{"d_shared_expert": 0, "moe_layers": [0, 1, 2, 3, 4, 5, 6, 7, 8, 9, 10, 11], "balance_loss": 0.00219, "init_std_router": 0.0332, "num_key_value_heads": 2, "norm_place": "pre", "positions": "rope", "rope_theta": 38000.0, "qk_norm": false, "optimizer": "adamw", "beta1": 0.9, "max_seq_len": 512, "max_steps": 4394}
Below are experts of layer 7 (counted from 0) of a mixture-of-experts language model. Rows are named router (the router's row for the expert), down (a neuron's output weights, with its number) and show model dimensions 0-127. Each number is 500 + 25 x the weight over its row's rms, rounded and kept within 0 to 999. Numbers have three digits each.
Before each expert's rows: a language model's description of what the expert responds to; "comes before" lists some tokens at least twice as common just after its tokens as in all text. This comes from a sample of Wikipedia text that the model never trained on. Tokens count by the router's weight.

# expert 44
What it handles: Prepositions like of, by, between, as, and commas, closing parentheses and semicolons after numbers or words, such as 4, or ),.
comes before: " the", " a", ":", " and", ")", " B"
router:501493520514511523496487523481483481487506520492460486528523488499496494485447469547456488512510486482493503495540525511522506483542457501492476511484480522499479463552500542493547472503500478524471535480483476513457506507445490498511499466487495516502472497513522442520545462518492454492528530507483498458446503513513548516493478525454477518503427498517485458491511481522474513492487
down0:450500475537510530486478474491474506543489518472541502498528523496508480477515498520485491429480535504540528495464461504538522498521492486496525477515492545467499496479502452522523494551482489511530463533527486529510500531504467519518512511543480523562499463492494495507501522493533483484494460528510514495565523497472477518544507514509492470514463494474471545479517496528529495503491
down1:495531464520471503493498470515471513496502529492443494498536500515483468530515471474518478533500493491475495444472467479519500462504511509505511426472519489477480493503493562535488498537510496473468516511507553548519485473491496487483448490498462520509517506480503495513522529531507482544547512492540527490492487555476552499530520537517496475456498498516530505513498533529499499508509
down2:495504522523507478495475479524496498483474503474484496530493517491494505553513505530522464545479466476494509491524484476508556459505491463521459532503447469560552575517515510528485525532494523525485527520514533469501499506528463471503516496509509469476485538524480507498461547489509504478438499495483514452479529489491506467498497469536506494529500527527488485477511485506517500505535
down3:532535493482479508519506511494546518477463487427524514482514510491519453485497514492454507497523523509527503489451523529505499504524483507514530529518490486468486473527490495532464496472477475420478515516537508499531509515518535485522451543518502509464490504517518502524495492517501494478532470497503566519504531447522524505489511490508524474528481493516459495529460551494502517466513
down4:490495486508490500534515492457520500492522479470478507543548563469504473519500501492477544510472496488519463479499508517536515511510486453539499496475502503488551488507493483512484492490502493532455506487495446488523541490523488471485481508491507523476532491518535516515518512515511516509494503506496535491523510494478498533533469509491479491507515502531541512541631490487515480464492
down5:501493475504528494512488535516482535490456550522550487470459469458465505499500504538546513482484515458489477503473483518488513473508521528497510492510451463535502481511491450516493486479502506500489539519513517511517537506553465544515492466540511481553492519470485492474514499503447510494501489473529464508519525501476473510479507518506517476495528465533469503529459506553492496510455
down6:483430547519519546511504500527525461466539484526458503508511508529490508522526526505482487504498546514505455532468503499514505503527564517501525529510519523524480516502505507519502492459525479470511521493487496496527521461497504508525511470495498496460467506524536500504514521540477534478521504505504525512508492506541497496503501466506534526522511510452485542538411518545481496493479
down7:527489552460462452504532470528524459542496526475519519500491460501494476480480449513481511537531490477491509460526478514511501522507482467511513552488474511508476498447509518453502551532492526485500493464513476475484475533485501478518441487465487534496497473478484469497507490528486526474499458473484460447528486508515449477514501501507491483491493517479520507528471504513496464501493
down8:529500477525525469510447543501511537447497498533547485523490488560495494510487502503485531512511509507474500495469473541494486505518471486481475546522483496467460487541452492515495494525476513479497494508528476481421516507506491514504533509501480508511523503513484488488519507433526502462476458525449479548509504475525501499500515559531537500506530485503533512477493494475523484493502
down9:505528463504527523466494477449502517509512526444498516499517510505494507493486503468504556514464522553504485475507466483454463494466482434495486518491519490528468483473521477480521517487509487515497525485505494491506505500487524508494510507544518497500491543487470499497501504545476487536505455544510518458504513504507514498516481493501476499501497445524490512494601554543503537510490
down10:489523560464443508471505494477491469513486472511486458478492521485496473560496502488527500551548456480492500506529497478487520548506528499513506483485540502507507516464489547530482467504537472525519478520570494526518499499525498508488532478535488493491464474527494480510516480477513564497521533481511507493536522548495482447505518509499498493485461533469490477491511490472490496495491
down11:529500514511549526548513517509526471455508487524469491544498466479541523468528513479466500441512500535472516518472513484460493461470530513506531518464514468490486510423490490493523479459468466487508461513523513521459468483530493508504477517544507531493467486510472518501522452530497523483505521507506491525503534512481511472485491506523479509485488519444497470495483506533498481525492
down12:507505478460499485491480527497444513512505528523479508470516513511496509521482506523486506560511471542516503511487500474494493491481511477451496515479504544513489463505501515473475517525490506467466517448430504486535515476495535491525516503533494473485499503500503509490518484536536516501533488531558528472502497512486482559534449500458466533500511521513494549491550469506501467513552
down13:509473535539487496531463489424499499489502467471457495540521502482501488509496551517498492508502465486500482515513535481532510474459510483517495516553497553458469517518499521490504513538513530498542500514498464503522493489485531492536477536511482495514496510489502527516524482476508504496444458512499542464499544473531439549509472504534511482468464485506524513521505515503506521465491
down14:489464500504508498491512519477514511507444489499501483525489487496456531482527506481460501474466493507509476489474506484528478531515446529473443500500549496474505545489539461516503507525512471486493500496481467485508523480494463541448508510461483503504494544549462493508546498481485505542490530519453464468454511452464552504509543515516493515489502507509518502498465490474507507459510
down15:523482507482532469461531486492505470501552469464504535508490502509511495503519515483488493494540500530503526487480487499461483495516509467451489469496497500483540542504514545474483520489469519494507503463554480505480511548492523500526539473551513509460542554505480511492461495495425438508509512487523462488462498549483514517509491479473484502493495499485487496516523520520540481509477
down16:474495479518479518510493498516533500529531540497527506455497497466528471492551483489467496474483520496462482534551494534470516501503490502471507502551490540507487453495508512467515532426493539494540543503521494495509505481503455559503504463518516469498501538513527525473512524513479467461507525483492468457488520500505483473464493534516503523486498522506513498509464520531550514495468
down17:485491491492536430487525538495507486476456455469469477515439512517493483485476544494518508531468511495493502512496462502516476471517539481512479499494536490510514533530486519554499491489537488461521559492451464502528534510525503519501538481515536491488480496502501496489489538515476543537506506507461484453482515486526460492489489518490499477514441463472507493498499489472469511477510
down18:502478515524504459490496512535540506523459493504532513536511483513475517486525458479477512518509480480456494526480459524517519526496496540485527467493513499544482490507484483499489513463509504505484513511452503479537500497520491510487495469477471499489515472510534498488556494497500504439470532463492527533500467473461489477525519528512513488559482510500512497548394474509493494511495
down19:486468503514500487497482496478499498484547529508468455484521506533485508525486498515533517466476464462541513482520472493478516508487523525529550478472496506492464546471493492468492527515483484538518465510449517507467467496474545488523480523472510472509514479486509503474532517518537482516490538495425504534545502520481488510486533516516526473445530462489485500495533457488464496530498
down20:466545503489487495480460503580530481481472458506527496499497538502486539507483499508474481442511459501461468477510506503524478497517501514531555517470487494544496543497505495505519481495525538531535527512505470534463485465476517526495480502506492476513509509517573500525532495516526482512488522473487476495478481513506487452524527496481537515481479552511484526483476487502490474462510
down21:466519515491485527535482482530558523500502498540516451531497540524546513533432510507523457539462463438534476484501487547527484467521475492526481477512466514484508489509461488506509474496525489500507536528518495492484527449519495506510519484501479476495503494449486518506498500513494466494490515489472479521469533520480483528500449501507508491500485524473510489492527491489475491518569
down22:476488507516497479515500504464474492481489523472523489465519508538536528470503519531519482483489484484521542524487461479499485506506460501493482516500524455491511509491508526511466497464488480473492460498428500536485497496470527562534483489502517489540486465508530517519471511492466504496527504532473506514507471471504528448483520512532513445511536516514485510552572529489519453488482
down23:498563493478472517485518495484520529496476533524490489524501515511491489449482541498494506499521473478507478484490498469487496457512506460508527453512515486505457488522478540468481515544474507502487532463484498485500492477548516560507523508516500480573482550534517472500514501520505447536465470517469518534505481492510498481443493488484493487465461483520492489497517537530521474528514
down24:469460516487501524474471432505505493516469500538512491479498453535475506485521473447479484470487498518452500469469481511464501473491498525496517459501541474480521491508534495498468486480487548501537472502503520507503527472503489501473444527477521506483541492477460497524531479524558505485487518484510471497476488491529536530484515483519495528502534477482536494507467490511435462498484
down25:476485527525551453499501533550520526488481502553484480518478488454518545517515520472527496482493517517476509514511516523525470515494479569555488497557498529537499505487508473452519511502472478526477520468509548487539536509499524492536494511510497472504473489501499486481519515498521535508508544489484450483514486484498499486534502535510536440508512520464477508537484474508499502489499
down26:522490445454478513498478509539473518511495501517477493518437470476459515509456522476535505496490529509501477509463467490486519456503472501500555475488521516475499542539482471531522479528469539499501504449485486470512559472510525493490497489517542485480475508523478482467460516499513514503503516489474533508499496509537522479458461461498502483489487537459520495451521512472483497511512
down27:483517472531472473535508516512477497513495489516555493500496497499539518502517513507504542440480509463490485448521495506495464459492538503443506489493542484491556569484517492493517497513494487503514470517535504529515495481539487465504539503513500504538501516478480492529513451516483531527447511490518508514526511488486472504502554480484499501476529532467510533539456501491494538527535
down28:483544520487469484498508500502480499502514514509449560468481522506471527452492475503487542539492523509444476529477485500490512501512469535470495488511501505471504489495506500467485494497479534477511496472475530505477495476503521524515454492502489491497502493501497500461532464507510480521503533481537473482436492522543516532477509460466419506505476513523501497473448467560474493498474
down29:490440501511504515554476499488482520501539497528467512498485475542469502520508480471511497506507502507487465507506579492527517467514454507517447534463482490465530494511541463518459499488508492495504492500476482513512504536471446498524514485501487507456518430538487528496507490476471531439490501527511508466468531495511525476499536510536478509528529495498513514477488504520467501508480
down30:518530502511528492508521485513498476495539514480486491510508505499512493511478489493467502566507508531514464486493455464503523540490545456525538437494525513501508509513535463491529488431520471505496545512486497472489547457499473492515523505485507488523529458553499529503497503483472539475484550498474512508510488490474449510526493446534493498516497520479487512463529547483513492496510
down31:530496530511523506526506498488511508520542486508511484519492532476523487517519510484481470526490516465518525478530559517489527512542501524518494479478451491496498458490521512522534526508522553491503521500565511530510484480495495502514505519506518510499496491484502484510539520473504469533515471551547452446515452510552513524500512463477536479545485499493494475489556475489478452473521
down32:446476458463499537520500505465485494463501472473524493518517525514493482521469553517480519469480473524525489512512530502498489460502511527511486536519501466537511481474493469505476516495472462458472517488498506488499534494524462554505495491471547461512484564508479479566516492493467524496493527533502511478486489501484526535505497499480493459489493489517527457505462503491484464555516
down33:511508471538525534521476464512499489510522522521461536512552493489518520512543504527509513478512508507494485482481485498519540458477470503472526548545495551495462494531513474523482470487533498486518511506486466483503460481483497466500512517530510535512487495497475521490469490496448455472509455473527500444515495493517494505505475533506456499476507503553498497506497544550511500432490
down34:529496491515511561521484514520501513509499498462489512472485491484519492490468479472460479512522493537462516526456511522545468467511489451509492503517481474469486475497480499533483538546513487460488526523483507503518526535514508444482507535479472504520515499515496488498504505462523489507480533567523556499548502525504495477464486489495487549488495452511492508551502554475494498525466
down35:530487472487543498481506524495506497513524490485488484519500542488509484481489467509465523483525491480541530505507452510474457483497446459486459495485492507501514540500520515517484508513464467512466490482540452478435470529478491458513528493492514504508503552490468499515480453508506515480545500502496504482469497552513557514525460474490497542503493518500502477518530549524540504507462
down36:522490487548523503493528535480512539496515483504493518505484532499516506447510493545497509496493485548516474503558508473490548498467491507486520493495495500502463519522493522516490458530513500480467497476527471511495508461480542477484520469507549464482472495462500526520477501496485486480472471527515480498478508502464514527488486509566525502454487469506535468528582493471505546512527
down37:515451507482498495512489512528499484498510538523499480540480473495486447495472468451507492549495545493545525530515507535482483497503507508484522515538514535530512469478508503454475513458502507526499482528471525521498493498499517491511525489504460505504512460485516498512538491483491497509472492484518460529496484474470479496468477502504533536531482518473496513454391469455491480511510
down38:519519474512509519540534479491521486522530483508477498524498491524483531486487481508468517498460481506505503482511493522532481521455445508506508441482493481464425517505543506474509493534514486487518481480470520517497508463497536464532473494512479490472506464519498485521502472456497543552517544520475519491466522502519526535547495520520469493455456499483482497528547509511518525512535
down39:507540513481518458494492459472482491505529510481517510463514526560478485512523500529483502540507510516521457510514477549469498544497495482502511480497448511472496565483504449512495475522511538468504461461494481523500532497496495487478524474514495456486488512493448510525528503487519485500543508492505472502533486488470508481485428506514494442459455523493480510504530503482524482520510
down40:483468506547523515512526517449498561531454490460505460512478512498462535556491499495536485486517516486465485480501501468518500507513512475489479487510534490513449498533502475476506523494498475497507504474507486489477505466518497526469554466476489504461471502483520528463485498506469498491538483531485551477511467514489507507526546515475507494488471517498491470496526481574497538453484
down41:487532521484542487420526532454527533495519534488489488503514525485505530488498489542465472492508522509502474477532495495496526468515514506463503526523529541493529478514508528495534488450500516506510547513531483509526534522495499514469494478502502433478510496536503505486513490483490474510528513521516456461495530497549498491471482490508495544461489506493516437489440523503524520493515
down42:513471517480542525516534545480456520503508480461445520513492515517475465489549502486487496495466495529482479460485453485514485481489540462529485490497509493492507507477495518471470450537485510446497481501515514477528487487496513454534456504444494470485528482476501452489472515480495522496477520534461466508485499514509518495501494517510490457527503525535476504482551526487486515531454
down43:487509504496500496516536521546477504554517515536486529490502506470514526485528487525522435507531528554499522506479518466476514505518508520496518530483496528478490487514511461503483467487462515494484443512498486528479488498509518521489523460479522537558504472525542489514516481512491480435533445523471461493470510464479472518534475458490513527535483532498519483499507499522492511467482
down44:479515501501532511474469482534500512439536472532464455519489525494489538533484517517473491488498498534447501495500566523489525500534511507529463492482534516503495528538530504488546481489486523516478476454456492484499496502478525511490536472500489488451531536476512487484526450475496531542487534527476461502455537469509491462476499489529524509501478505506493480504501512480482482529479
down45:477514516540508477501518515490492520502491541492489498488497496515483501511518568483521496505506567512527508518458487537511495481519510522470490499488524500550533544497481527483500478485490507489490468491467513505485533528475485451515503488485515501459486535484508482479494467500488527539510512527465485483464463487514506517498504508497513458549516494473550507513426461466505428448474
down46:547481515525484501499487513473554524523512483505495491499501501532506481508537492517509541523498502485502493463514484488515504497489509475519532496497478512505499502486498477510461524532510486495565482519498502467481474489440513509513448514546496504511507502499508508516460525512463491476495487495484498527520494508548509504518536543529466522529501504505484521480629522545551506512477
down47:500509465489454474475495483496499497493489520512489540498489531491486492504487493503487565510469505515493487499531506469537487496473500484534484510526515523496558421489499491494532502499514563493479537488485538497519559486466483466522465531514496531516544513474498503470547502543454499511516513515465488497492499497521531532525498537487501496486456499474478517522482473494467491443460
down48:517507521522501495565455522488471505484482496502500532526502461531499544531486491506469458549538494452497503521491482548485492478493505483477486547524500517504498490532509532495529463543514515518500489506522467518485519508505495462509541483511466505477492519516535485526491490537516493474488522516516505531479497519500525513509508509505484504517505514491481534512631506486474523481508
down49:506486484481505482513527523528474520473509482496459543543460503523529485509484494526499458545501479526495505504464501530540516514514487501500523477453454489493540529494525512451499475528513483489480482489525513471490532522491494481536470508489505536463457434510511509486481482518516481515484492532488511484498486516505488537487492484518434515515493532480550516517573473508476545502531
down50:503486504511525509540481560496545514480451529526486491481511479478499540467492529495503494507524465469496469499511529542512523456445447477482515493486497441480473503522485486506508522528486520476493494507477522454500499518545456473495486504461499494476482528512453468440496559470481511473502485493508543493485511501516497502498534463471555519478495517484522477496487495526504498505494
down51:510452505507492482519484500487489519497487542534471503490491496516540467547534563492504496457487522507482479472501493511500534545501479519493482532496493511460517502474501513461526510508458507500527473472497537514511485503505515517499493488497502484523493471526490541490537499494468449499464513494484466501516496457532593527475523460492521549535513490501533530466441496524503490505476
down52:504519501510501511540492480544527501513503482569473498487542493530542477511505564457504493499445528480512523507477473515494531536496509521551501520524493488504496501498514508491495519509517491498490515510487536478491551471528497483495465541479480546494520471511473500490511524548494530501514512509463484484511487504481551510518532507510495478481515528486512492481426492483492453480576
down53:447543513479489522510502504502500510479517522486513500487502494553504487547443502553525509551516485506521491519523474486506533546508525530471502490527503527501506460508536523497526493512541565498498513495534493522519546492502496509490523473455521486456483503507465532462533488476476499501517493505503491474499450542510500484450470500474501490512514511520497506462427504529498507462514
down54:507512520485487530473498538500524534515500495520470455514505472496525519490488508520504481490545463499499472492460464504513472475532492480525512504478480489482494497529496506494430497523520487529516520460536494455464495450506452436506483532533512535518522457484510495504485514532475450458462505497530493484519444532488479502523535513492497490486523501531487475507557530465496514503503
down55:548488516482551497527519508445483499551473485555458519520481515452462497524535484514448517514501502512489486488492473517500466484484527459485505488518504498516443472498475497481510508525504519499494497478540502525569490485556499476515471494495466497519475529503492530490474494483519484502509469500503466466484568515508516484491469538520485501504511473543516500523550513519472490513498
down56:521514505532514485531452465477539481511505462498429507507502544512488516505515503490462486524460544500461471511502527526506511491471531481436484502492490510508525513503439472493484530478515479489493474488504509557507466501481495523498466534514515484539514510488482520484514491486515517524511532488528486442479502478515495525505498567504514484529529513483513525515439499496546461497508
down57:528511513473532519551491503491470495527526464474537509507531448523505484476489471503431494491533455523527491510520480509486459528496494519504472512503469542542493478505483487488508477502526446523496495483536507461527498487493498544495535511520473481494485508503450489525454497483489490502466449530486497505483492502536477478518453523469499522487484485505492493501581530460507490513504
down58:481486481532482480512499544516504444488508527522483507536499498492466470515482524465485533511527516517508510516533516538513487507543474539555536511548506503488493506470535539436500487501493485523500521489520474536516519518456499463525457488473480544514516482466534518482521493525534486478552514507510496491473497476503545514497501512478525504541461505505506500451476441509474490480487
down59:437506481541517490474530505525472409491453534512502486472521517496478516508475493502526500478537538520499511488516509506484543535489482521511471534500513499515485462514493504486495501489511490474489486518451490488497545497467511487488470490452445522485501504510475503512521509504428504487496479510510486485512494487459508495525499505469504558517532520472465482479510450474451483530502
down60:540501520485443497531515480494506496533516488535502519522506483486494440528443510501517494531554518454548486523505479470462471495455489480485544516513528508491487518497529488461520538496487496491487531502491496498529490517484510468520552505510527543490496517504529544486451514536505462463495502491489521499513466546484527498529505513446479524496473520516498525464544493499515523479504
down61:520541496448504502489501483488527558451495491488508478470522542514459504511500505509509536532541527474500530511525493495485480527508492498546524469507477519492501504533533497458526550517511516526480469532475495476497473509480525505498500534473479515486495455518477469461493518435548541483504519497483479477522519502470488493446456517504499506512528488453529508481511482470490524453513
down62:520524517506508512496493508502484528474498551472451463512515519473492406512477485531472522504501453519531515490546515495498513522501490477518505485467504513523477488547491482497539466505482507527516521511530508501479506507471507498492540458505497504554480509489516456521437477518570475526488501510513493493475485518454479528547524526511468536494498502506499533550509495498484486495506
down63:501499532504498503506495453482550495496520485518470486515493494467497532500480502514493498479516510518511452504519497524522499496519492499556520523448472502458476526482468527492488504557493467521530513491500451512530488532504499466528435471503529517487508465506507490548499476512552478546495517562512511443479525543524505489525520535521470498509500484521495477484538512473526533529483